{"n_layer": 11, "d_model": 256, "n_experts": 40, "experts_per_token": 2, "d_expert": 112, "d_shared_expert": 0, "activation": "swiglu", "moe_layers": [1, 2, 3, 4, 5, 6, 7, 8, 9, 10], "router_score": "sigmoid", "normalize_top_k": true, "routed_scale": 1.5, "balance_loss": 0.00909, "balance_bias": false, "init_std_router": 0.0228, "lr_router": 0.00145, "n_head": 4, "n_kv_head": 1, "head_dim": 64, "vocab_size": 8192, "norm": "rmsnorm", "norm_place": "pre", "norm_eps": 1e-06, "positions": "rope", "rope_base": 10000.0, "rope_fraction": 1.0, "qk_norm": true, "attn_scale": 0.125, "tie_embeddings": false, "parallel_block": false, "init": "normal", "init_std_qkv": 0.0229, "init_std_o": 0.0, "init_std_up": 0.0229, "init_std_down": 0.0, "optimizer": "muon_variant", "lr": 0.0115, "lr_mult_o": 4.0, "beta1": 0.95, "lr_head": 0.0061, "warmup_steps": 50, "schedule": "wsd", "decay_fraction": 0.618, "decay_shape": "linear", "final_lr_fraction": 0.0, "batch_tokens": [16384, 32768], "seq_len": 256, "doc_mask": true, "train_tokens": 273600000, "steps": 11557, "dataset": "wikipedia_en"}
Below are experts of layer 4 (counted from 0) of a mixture-of-experts language model. Rows are named router (the router's row for the expert), gate (a neuron's input weights, with its number), up (a neuron's input weights, with its number), down (a neuron's output weights, with its number) and show model dimensions 0-255. Each number is 128 + 32 x the weight over its row's rms, rounded and kept within 0 to 255. Numbers have three digits each.
Before each expert's rows: a language model's description of what the expert responds to; "comes after" lists some tokens at least twice as common just before its tokens as in all text. This comes from a sample of Wikipedia text that the model never trained on. Tokens count by the router's weight.

# expert 23
It responds to: Multibyte bytes, prefixes. Leading bytes of non-Latin or accented characters (Japanese, Cyrillic), the word of, and prefixes like pre, ex, vin in vinyl.
comes after: " ", " (", " /", " University", " \"", "ง"
router:144089162128111162163140129079087063132094080145139208124088137160079117113180137100157080099184157027102130126084094098123106072168131123090176105172102117115112200141164140143167121177138052115131149086169117104119104092125166152120204138144141161135105107147097115128091157163130108114089124135154118122114146167130085196086163132131114154154096138140071185113145092138124112143149117129106130078139136122096151110158103106070153138108138099168126096127144179120106126161133090128086144157143103116103108158122151119108132139205144129155128187159155150093123097166128165121096116114139098130148191046143082129122107113118152127109141124144139088170071132102068116141108096171087084235162171176147174146109131172117134181129165145092109189156162192093201120116137148
gate0:120121072162070169121139110146112104160127062123107115102134152125114124087170129096139147121192069098093107166150100089138091122149101117099135086110116142103128164097148149143087123134074070098122119086196106094144058099132149173147161132153104122123136135088146161094125198120121167138141132108151117079147123161110128149166176126179176169156173148116119193084092099143152104149164156085120091145083093147144157121090098088141138108105129157128139171111155177127036159088121154174043096078097045176141122111099148116111138102131151195153187168092125139204129181163143189153181152111154138088132141155131150141160072122140143118147098127076152101131113158146162159196125082108104119159156076164107144141170140123141173129114099103135130170233093102182122132119118126
up0:125092172144118092165183138103079165146158132100112085094093112111148094136205121115124142041153111172170131089111097115090116093119103132132170143161070166159084218097154143142116129142106086141103110125170099157161094071161167148155135132125195094124191122127100065160106141139087162085131055113074168115144159159150151193124146119103091121147163121112100161164132092167126125132158174162167119102093098193169129125177113064169059156163145045197114103088173131135106082134098075152127136136123107138166165093117113108097122148163154147147153128148145144148105204110143075125121095112154125187160182121103098164205135133141184076136122154136158130116135144143046129181128154125135120149140170132141127107181117152091126109120122108142159118147108072111131162094123118
down0:112092113164103080139162120071113126088163133097136143164105112131120157130157127130167138138152074137121134093042117137082101156113070115073171141088156134107110160140119127113095076116152178151052182173144164064068102118210108165115141075158163117107143181139132141188123142163143134100085105100128140104080161087181111119126167130119178151114159167068136114123096143144079094074122123161153048089173136128147101167153097091080116168142087158109130165119161145169136168111129051140118139115187106104172086110108175088153096066185121104170073192104064184127111126119169152140162147124126125097145092160117142152193131160122159153134128123080188113157093134126111140125089129143129127194113185148122110088142095091095137118112136115147150141146122091191154158163081105
gate1:141103109160103161152162123082121102076114087094148082128116080118157108126104181144017161147165201121107158175130140155062152093159131150132118113105152167086099119106140095086092125143127128089064093135116198082108137124068217114118128096067117099121242160107117124105067144088108095147137127149098131194100183179127098137112110105121190174148149125177121156116102164140075105163118161121170155117097122118145130126131122201159128106106108136156140140090138142055108181096130126090123164089086081091135085120150102131090200165077140083152152109111099094097113169161099123099079157088142141091127071147146137125135152143146149129133134102110179124140140159142080112179137076141130175083097104118105110158139121157142110160175110162150142135148085158136072111126103157
up1:132073099135125089146122146111109123145118028143103093114125094128114168096117117124132149129115204175097114139116172056120129098075205136100123146134179061099142124108147115161160164073154133112073147213105155167143087092084135145098125140142188152116142083143083182117199100118132132143114138131130117118099107151128089108097096114088156154138147073131130115130113176103128102144150183115172121079158066189142164084115132160059105103123081063128154171130142124132140132146096135146147085072146116086116154135196120166113174158137082159138098140111118130121124157162143124101145121047126148203145118106094142153161150214123188151105174114134124125130075142137106168147187140070101155166054098106146097133119122134147163133090110183139117115117048118154182109133098099
down1:120152094046121160049137089121173148120122112176124107118146112113148138178154127172172143193078138125066155094141152139137160155196138122118092143204179101129124171050169142113126118093089160096156212094150154094102132127118158133164170099095130108144070066107112098090143142153114083088128095112158138119081118156144113131145137157115148078105106107138078183120172067111144130126065139088141157109139169161148131143143174080126071116093123146116153131070058182189191140112147137083101181170107153156122135139084182159091131058126150111177107186118146132115143075141150140137115141144094136168141140068112058114099164115086144128140175125146106136146180145098160132136129091129163128125190137071101112127099093149078118161114129152146162161152156170084140094090115128

# expert 30
It responds to: Word-initial syllables. Opening syllable pieces of longer words and names, like Co, Re, Pa, pro, ex-ci-se, re-cu-pero, Dis-cus.
comes after: "-", " the", " re", ":", " of", " \""
router:150090123117108120162103165153114101096152113150150123148114113126107119139146207109121129142108095038128089118075104108111135089154160132065138160173119121176138137109170095066122104166149084127116098066127079128104152090104134121139115110224213156153114098157083155065121148086123162116114138111123141134207158122076107140077159102123143159183061127121107164111135099130137090135146196118084130097142080142168144124150101108128121174139110095135087114102082111097114132152129170138093116226136080111132139126150140144118112178161168131145118123103138153130099132138153187160135170125126072084091146124132088137107161118192136070077121128129097086117120168154158147164140016162106090153167111121089163125111113144119156225113124178095128145183126221113130104157121134
gate0:070111127121179122133136106088170140152127105118091101134171136047095112095164101113132106140111082146137119134085093107064104107145189175167195119172162119189128105179165126103121153104101096094111123124099168074102112165059126081112072075059182097051105155087141136108138111199090140114185111090154188121167142113108138156126126134127138116160138189110118087122173160082078177135108127115133094136155148148107133055173152152145108151133161115142207137097093138085157116131129116086129045096087109171090132092080134162147119126126100103164095137097165140132138087140127167066114156154189125143090198141146164122077149118115124130078104103166097118078121129189148101097126117140141162150143133123108135123098151150123156148105121077163094167158123128229110129165123112
up0:107111159153153091075112114125074140101112110135111126141147184123167108152141138110084113157150166117130130098109156162134117125177135168056103109098157202138107161177153180127109065140112157160109143100201103136103185119101130153217087146192128105138117118150173134152153130114148158199124114081163135145130125111155107165151082146080171117074124096158095115169123202150137123188086182104144113134174182118153076130128127202117097048193100150115094078140132127111095118220111139113136119094117099104133078122199092157113079133150124101114130088181086114127095166139093113105077117156139162176100158141105107140180145154091120119142092128099114126073135100169104125142076079157115147097181114140050110116154042146140114156097128179142087164136143107150117112110125118
down0:120168201110169091166158133094101141140089085073158152140196141102169113151083099146134086097106133153127136153168142071164096111128119151112140100136166120081138149113106120110151050100066063145195090173136065128161124199115140126126145136107155086103115131138155114082074123149135138106158071147167101141114142181149149132084176149146093119160105124135099149061109135094112102071155153124075103124138151160088103092133142194096103105123191128156145103092169101121071100093072117172116123107137063075146043122104169139171131180119139204094132089118113134122108109072112074083209120115100112156086062131091186101128114098104113151203135110124185122091117150113157145125114158144096096150162076143129084122156098121144134182147141139104148098150099141147147141120140109
gate1:084117108120088120078078112091143197140121164155134106144129082129101124085134167080112147093140102141135088180025130157075137116135125119112112178167110119110152098126132104145149143125137145161159064177102098104105117115071109066117127152165143127141180121141061139124141110093112130095128154171109151117129088162124149066124114085092107120199147161102052139110123083112186085117114124141125121172183095168092095213163150151112133113109122135126142121114115148100131116179123119140149148165078105087138191097109128094108127140164124111142126160144164079124084134141157157131065169127137096111108162177162095123104165116147135095180075102105160093187175205041131123195060108159114149109111197163100114150090139138116156138146124095154135082084136152065161061133109180
up1:068162095139141153120156130142140125120083138112138179146073184128100053204139166165115122121105123091098132139133124175156139137201050140076133122145100110118112159170144156109107112173118111162161131109170092118054143137138121129091166105205102132092133157113118142096102105194153153098140099130150152136188101118100071166168134086164099152104117080115104155146112136187126129090149117106114086169115119132108116113141138157121085125126141176163185146161109111107122194136155106147122169140099173194222133115134115117137075153174065112162100144149171125066142057149157117171197127129175128160140134173146073060154164151141107124153156170115086157157159112146092128130150081091101056106173175108188063116124121171079099155104153132094124161169129158136158120134116118
down1:051172111162212153119108143133090072091107125114143149134050108129191138182150122131143102080172124139068214129148165143104129139141134101061101105094151107062121099144118115148128148103098092179095126110092147143059136121150107141152125137160147118170051147125190165123099132117165136073148127098118125110134152112150141132166139116137123167089116101156128090092180073188104145110176152149147145061161158119108142055106199092107113126157201122133101140124159118100111147148112110108101111141157126106112150145101112065140123137135146178063119122115138104170129165108160037189165164134110132144121105091148125198093115150141107072103167094132120110099170120160099155129093186122114150166125140178142110162125143112124177105185126042101135114121093133150160153114210140

# expert 18
It responds to: Colons and semicolons. Colons after field labels in infobox lists (Genus:, Time zone:), semicolons, section == marks, and words like including, such as.
comes after: "\n", "s", "2", " Born", " Country", "\""
router:110121079132113136179096142149093114133143040132129063149101174189093150113129126123130087070188133106102105107122147138089101076144125127145148134179122165119138101170166130086137086094162052128075111111156093111181143113105083149144145149173118158096199097180143173131105173137131134141118157147139127142106139102097142120120152148099178151164141173141104148080130065194213115112114191152105108076101114167123162104137091127101105140074174128097115176168167035103079120175098119103121092147158100120077168158113148090136162131135086142141113095181137133162109160134135125177080136134131093104103142104163128135122151175188106149141092112155154082166126162127095141087146100152120074126151102142133136107118154094074154171116219124077094160186136156104210157135095110
gate0:076164100063174159056178127128100148127112120105164138071149136148101102134120177126142143103120142106162153129131167141118163141171118151102098108184146165112169199183058129092133105097146113127116119085160157065117127079105127115140136151181112182130149137081096183147052138175127111121091119177124088135104104104108176120112159123159109140139153118123127172046130127128145171127074085109088111156155133208147144153167103101161146084035109096096184143170136165108140140152126095192132134123160075042133096100146078080154182179109080151146190156149135073114143081110204127200138148068119144091122082131118131140125108105134149124154115125126167116059160103130136150112128150136150146162116133129088137106154130181078132194089128149108117146119160156115103089115146141
up0:072135134107111121139090116082121118066115135124088140158091119149136137113132145100086102142166097156114129151117099157088106104198101166139155080176125106101066140099142086140142059125135152086114086094063066139134059156183130161118086117074127155125074149118109151084138107084119124116142167126093111164123107091152160096170177151050145118124149121194160135148064136138128129112164111140147091158123055094167155107132147121136153183097118061072109085136114119110121102152116099132127105134105120169152175164147183163103112171111110188053142138139109128184088119124071136129126091138103150138111184118066108120081116097153200160120146087150130079084162121073139118043095103148151079047089155154096094175109078093117186133107112168137138112168109120121120177157131130
down0:155128145184133125194214129063125087141137073121139135154169127143109114098096122124111146103122216123097167043103119117166171144106144119123089101074160158110069085108149101110141144175113108132144147149184129079122105076086146136183161107134060109124137095141136148099075121142086160153167142117123140087143129115117084111158134158188104098105122083120086154163183096151199144084135103056125136108074148097087161113108141178116169161109157165164111139067103139130176085175180117125162131132149097151151060191158120185112174107135114086115147095078158135072155141105138185124087105189141071096113100116165107137154100149094134123171150126173143143060109093117158107137083111144125176122202145098193123168131129130134113081142138125096119173134163116121135113086125150
gate1:100127107063108174183132159107079110184121136170066151133151149127145149167083123086129126079098127086144137156164154103216134085167133139116156087153130165171127125120110126169125145141183146085047090116111099159133142145108120130109126145214146159149075181147107139117156111040106126127175195107081074099133212093188113102140163182144166174112129070190094144133127130124152108152093136169121086131124094111127132075142205101147118089087095151130159095137089105171141107104093090085094173097138083081146149082153078125137189111092126163129119164160125166104123135092176127118126085061132117167165150137132086145110093161112115130121110121231127143128159132135150159143130183127114140148173132133119133126155108109092080180106067109125114149106134160139173127104122108
up1:155173162133104143167120202153175122121158048129108088136126091126185117122122179132136171163185143166093173172102132127135101118164208125121174198185046117135149148099077133140181121129141129088120120163100137125056162126141101146145177082133154084151133186160137094131168090032080083146161139154087153121148157130190122119178132173183158118095113154143123113122124148128067159137168147119124102107109107159115085142146079114169152095139114128116133137164070083129104069169067154125124092130116118148089090164191116133109166148109133093149109110130146130111086130107139100150109144163083109137117132143147165103093130120097053150186105141080165124102107100138101118136096145143165089165185098130161118072105039109115126094046165110144177117088150105133125124099123146
down1:118163080165165106127150122154141106126122093104117059060144129096094088082126121120074150131120121165129087142109106113093075197156104200147166112099174133100097149131172144107092114131174093123212114124131107170122203119165134094105093148188127094111099093111137123117123121106147051104144059106171078147159095168109126123164102082104154072123093142068133106171070120114139128120113102165150090105080175102112080125101146144115127138166145059166101122142130087133115103135142208109150174134102150125145140121141120146172115161140091109107164153086099164157138118145174152174157134157110163082098137137131122120155129132148154138100099162145077101144118172124161037132150138087182163185092129162096112133090184128139133197070208169140079096187167153109121173116163116